python train.py --hidden_size=160 --d_shared_expert=0 --router_bias=true --vocab_size=8192 --tie_word_embeddings=false --optimizer="adamw" --batch_tokens=65536 --dataset="wikipedia_en"
Below are experts of layer 3 (counted from 0) of a mixture-of-experts language model. Rows are named down (a neuron's output weights, with its number) and show model dimensions 0-159. Each number is 128 + 24 x the weight over its row's rms, rounded and kept within 0 to 255. Numbers have three digits each.
Before each expert's rows: "comes before" lists some tokens at least twice as common just after its tokens as in all text. This comes from a sample of Wikipedia text that the model never trained on. Tokens count by the router's weight.

# expert 46
comes before: " of", ".", ",", " in", " and", " are"
down0:143156081137116105114168148127124128161151130116133142091148122142138119131132121108136117092093105149160118164141093187113091149120144149116168099135105125157116114137169081137127148118166137148134146112151110151116147136147136123143205170111124115102101129162134126174178151141109124139096116137154139137101139148088096133118154068108155150130120158144135135094113107139190144144139141161106136141091133108179099146113110094143104123119132120104116116112094168116102134135089150
down1:137183154158129136132113140138131167117120133123094146148092067146159125176136117143129150087086078102143136165110108123121161111140135138130121170100158154156156105140116109112149138124123134126126102142095118119120142104117154148149152150131139208120115143138109145129149086141134163140121133138091154139143138123151114124147110118110159185120165107130133111108145132125147093100147080159126127107089119125135122137116186108119149152065170165157144139155087137116109125101144096
down2:087183124154134148137115137145106110122134088123103102138187128099145115109147144094128132134115139106126151142134101136116143119153136117120119108110113144126125118105153119129111101092137143107083115108112155118120158123169137139106112129154137099162124154126120120142171097182138122124143093122108191140121097143127071107062117104110161158132156116133138070173122136107096095126143130144092132109111112137147097109094166120127092117105178111111114142143145125084094176098158098
down3:140137114130164111081164102112100154101088114101085138103134120130100097126151094135127169144099153131094099131145137092068115103164130122132065096109134154115149123127137128109137142157129136123134104107116064148082144135110163139106126103141129104143115146124102176112137147130088118106136150117134154134113192062105133110152137122112166156142142100083129115134108127117103110078137145179110105125143119145112115126132147100135128151141088143124135139132158152083130148163126138
down4:118103133128132114141085095167121111105143152192071119128158117125108170168133110127119162124141126168087124127101106067113121130146089099095131099135122101113157135112160122165119114136161114123141145132124125144084126107140149146115084127158156136131111119117124135152131162113124156128092071129087141082133160144087114139169165089161099102122119138133132121131096153150149101118145089147124136136115103084120115126104124141133158091118089083128111117152114151120105134164085143

# expert 5
comes before: "\n\n", "\n", "=", " The", "y", " He"
down4:144151132142165170088153115150145112157091104104138143110086128139138127157128102147155116098130137101121179125142139121147113133150150115150119120131126101181108166156129118130133138119134140155110098127134199097148157145129092099084125130130135094104106166124119145101108072159116156117126103159116122111105195162110117109076116103144113087119130162128118093111101087121122153151138143149129143100144132142062133110134131150152107109101140098123136098147096114141155099159162122
down5:187148120130148121103116132145128116131173131097102154120154113154121139115124147123097155125109114141124144118135107142111154107108124136090098133171107159113148190157136123109122129120078151106153135125088132142143110123141105085160141107148137170143150153186111145099155129130103126066175137104113157154166116158101072167099098076144149131147146159124147152124096131143141136130142152126134116061141151129147107139126139117125168107168177145105155132136153131138107144125110122
down6:105161101153154153159099105133137176117109157102120166102117076093094137142131135154168128157158119065159076111120148127096114102160115096125148122109125146122133111175153120106143117175127125141144122170136130107092116116109146119163161098118144160180127123134115130124109108131118110113122099132100122162107104123150099127153118142127103097131098081111128132115074133092131106132122132132112133112128146124068117125056116100134109116139086134091151128151118122152175122107110135
down7:180108142087131152112129127161095165089154115122101123132126127131100103109131128107133129141139108146140123087102131184144113081129162129104082128106131156092122127147141177142081121099112171146118084151150135127106130118114119133169134123148110157079129094125099151141177146151143106129101110118112132132137071119145141114115135104102140112103148125130096144103140079154085159166102117138122104099128095122109124132090120118133142132118120188183122154143122122168156132076132122
down8:092113149084161127098135107086124125161114091132103137146100103120129143185160141082162131106120114121137099173124104133120112138133120110103132150129124155141149144163189076131120159136147152190144141118092168098133097108090110127178151074121153147094152162143101121147134098111126124137153151139125140157125097144117134144154123130121163140145084114137118116138101101109124157143125146149152126117174109142166169119128149141101135149142147118103134132153088109146154147106118178

# expert 61
comes before: " to", " by", " the", " in", " with", " that"
down0:110139121168140129133105130160116123109142137157126079127126156141114099131118099170143140132128121157111139121150114152188093148132127100143127101077092093091112121111101163160142093145099138139124166120137148133098137155083117115101125135127156113113113128141113100099138143120156091154136114152073103131152071131161127111141137119123084094119113105079177142091165101164115128143152163151130124130154089107120110171124163136141145114101123134092103095137113113126079140156082122
down1:140110120143110149124113157123147141111113117158135209150086120120171145135138127100126147133097108168115104155108125110124139118147113062080085129119055144109130132129136121122126147086124148103129091102149113114074135110132112140111129104135128161141087101106110138153078127097134133090101117173111128132103128082082133136138119114105135106142112159184148123154176112176140106154113120131118172152120092120116168099154134125139138131111144130132135116097103167137149127122124140
down2:103130142178121109143159132111145109104126080115131112091149121105145057153119084131120129133132086139121122110152125135176136148116139116133080149126123178141126117156127151131133141135134079127113136134120108061116104162157150128120179128169134201148131069098158122100140140151124115110155142140100140114138120123136139144100130119125145131126120106110130155166130135189107133166132103145137138101131133086093137137155133153160138142126137138124090145140079180133129118121161085
down3:086174124116141102142143100108132188170163112099142114109140113098070135135150094133135136101150110095119142144090131140158165122141135117102115113118100129149138138143106100138117142155159103080116103097156103095168102132109149181146109124160133157098118091107129089153164144103141130117124119100149126138112141092172138149127098107114141115142127092171146162117124175121127147124088134165134104109098116152182107152097112111138122144130156122105129141123119151133084086164126117
down4:135107160132127133116155097143121134132159132073155183109106138119148122107174122104176113135201162087118093173131131137101166163140101090140110140147097152097107132121120103132140098105153105124091098159148132165121107140117200164149110117140115140169150123136163157127121132121125122131116097142109130141123130147114082149150084153138132103157152139150172143148171150132160121149152134167121117133143140097092135114118121114109115161105162134136112160090125107151125113110108130

# expert 43
comes before: " |", ",", "–", ".", ";", ":"
down1:147109142089146148067128133108148149091158132120144134102131145180126147145188139101100125125146131120116109140096131152133159118123114133162119110121119161115124122127124117103144111129146069159106111124080090135116126101141094114141101124158124143107115150114095136170159115126150129113110178136139169112141115180118178136120119171163134157164155068140091125151082103136178129147088114153126104080126112129153102151114111096124181159156139110111114146130129139132123143119149121
down2:171162105159143135132117129120115127129148129096116145136130107157114126081177140142077138130108125139131168087115122148173114102106145137112128142153145077149100146109135156140125121112095157145104167132158156122117114128166152081145123132125080137094131095159131157112129123128149116097110089126134096098157106152114156184132141142134148122190090165190127129105128151092148104136079149122146092105136137122185134134107123105119106153128125151108112108098139152134158105130113092
down3:192112144124164118166149144113119142087148091134122161153110120172114134162110139096156137123158074127102101152109112150128087090112180180114099118168110130124094131129102116140137157117120163103141113139153119121130158150129148144098100084116080160114127129126147113116152139130148151119147116143121116110145121161136155157151112136093148191130171145100163122166135111136126120117141141181126119205089125117155126109122122137156160123133129136128122113144173147140118156141144136
down4:158135093067095126100188117143093124149113126080146167144173128090107154152108119098197107144139162168172150084149116132129091094136114120162107108102119137131130114133091153162148128099111149124117164128090121107135086153122133157122117092145096115108150135137151110103125162101155117114135103135144110144139158132115119088124139153161134090134141106129110178144149121112113106157152098163127153135104157141159127119146142101097128153133152152129105163139122127128102098138147140
down5:152145155118137090143085177118156094157150086124090134112079108139114130136124148104078118112120121143163134136148112128153132102112145146153094156127131090106147164119115115144137126139125125105125158111131146121103159122118141113113121133137143127165144138156154111120175127108123108140167092150108119064127119094100172158135160074111118119149137143094126082163131146103113133149111099146128146115158114102147107141134132161097132144113161171102122054123126162104098146083115088

# expert 16
comes before: "\n\n", " The", " In", " He", " It", " She"
down2:111135068122170131116145108134101145143142063157131158130132121153109151128134152102140090109156127127119159142109138088105132085137144147147126089123097142152097128143143081100104146121135111152110116103118149083156143128123079157157129103164119137139157145125148102152130119149152148159134106122124165139126080154125164077109109095160125145125121128103123176148149124100132128132114116150119142129154171123088138143140145148164159142128153115160190191137087139151168136145115124
down3:174113127076098110134107097140160124143111125132065119114090132124155125168145105126114130112104113128133120168171165116078176139145139090113143109127133160128151143118111123126140120130114096115061140120158123114081136081099089091108108162146099123092131123144111138138121176150135073100107173088118147149141134141141130102131109120122114141157151095115105099125125139130140146148137107155094127140119161155120112121096144135150165129135121077150115135114134136112174110093168152
down4:125145141107093132091154082176133152149160108150146136164131090131104129138163125172123120155133145123138098142168132080094102123085101151139102136152122115131136104100123158120110138090111126086093094133134113140151114145182119125165125150148126193144176151095164155140141134128171130108099098115130144145174130124123115124121114100121125124073166144122121118102124140126151115155181130118091164152097169141081084130145127126104117137126142097150136152143154138117139139097140116
down5:131083161133172109126111086134169125152202127088118192148113133089133177147126121113105140149130102111074143095145122119131139144146124134127161155129107145107141058105148125108110127162070119115122141163174102113121136154121129121111141145100117126099151154149118125140100129142148131096163129136118117112083117097101121117081094129135135132122099133164105120141100153117133130126141149122161104089150124101101105126166139180140107085104129104152137110126125125137122103092130155
down6:134140152091166099124135122104148102125135131094117128139138122127109148126148107150113150113127098082130149110129078147124153115142127098125070161172110106133068088126101154142140072154105165132158096103086131121139122098109127113168103103173118104145094097140142140173126138146130132124131155124157118090110130141132147148147135079145134122115107153153117139126164115116137137122163105133118133079057140161166143085127167133107171129127113164124110113138114166132156161132141101

# expert 56
comes before: " |", ")", ".", " (", ";", "A"
down2:138106181155104148114127120091138136084154149114129103151130090105168132148141134165134093155142144192145097138135109122134125130112147108115167138111111116109158104109106118109093133107142123134121121162133119119151116112120106134119103174164108125118126094157146080097115139152157116170141140119125123201144121126160133119087125145151126118117074148138115129112116166111154132117078152139145155173121071099133124135173111075141160136094102125127152159106106119127091157138100107
down3:143152150173097096144149149141097144145100106109168162143108122108137116158097078138140136128133139166115127100135118094101153149145146102134142117147104079153134136153098162142163080114149138129086138119147144158093078127126173138171141131113144102081121167119105114122138125152140141119121098136084127122118144121119101087112137112116168123076132133111116161148167135144116126151167096077169104128111100138090103121137126078139101113128108135136150131135077150103111129166108117
down4:126123135177090088153111077093128134122159097106117109128106126113151131162120142178152149132118141171124128118110112150088156160081121134104093148107117134134106167160153124122130113137132117155118124141118148136193114158128123096120132136110119154136073140146124095119128104164113154088113168127112116132131130132114121129151131152152098135146166126118093107127124121147146128104190139115142127152106119061125094183130148117152126063140138106139119117131163135158082110094170104
down5:156145146123113145151137176126117155123161137135099148177141158146134067129141124133105146167144150126111125169091147115143150185107064105090120119137137108129118151112103138122089158125141116088131145110145094149103159103108159147122070093132174159128131137118112134107116111149097116160148133134082148137165168107157162157170101159155145138143095142118131108128133138120117126129131118165141130097100131152114112131144130160072142104101110091094125147099124166149116120155123153
down6:132157128085117188080095121125155129137112122121100114144123118153096155138078124118119098113134096153094127101127130116167182119120131149116135124133145119135116156153119092119151142132099122131113142135087133136112148113174138086157119100125141104125104153154146182161200111103103129138118154185137168124161107120124112105129147129108123151147130112091106131128146138160079131126127181109151161122153154147134107095109133166105141142127116120168193147091150150126129162139137120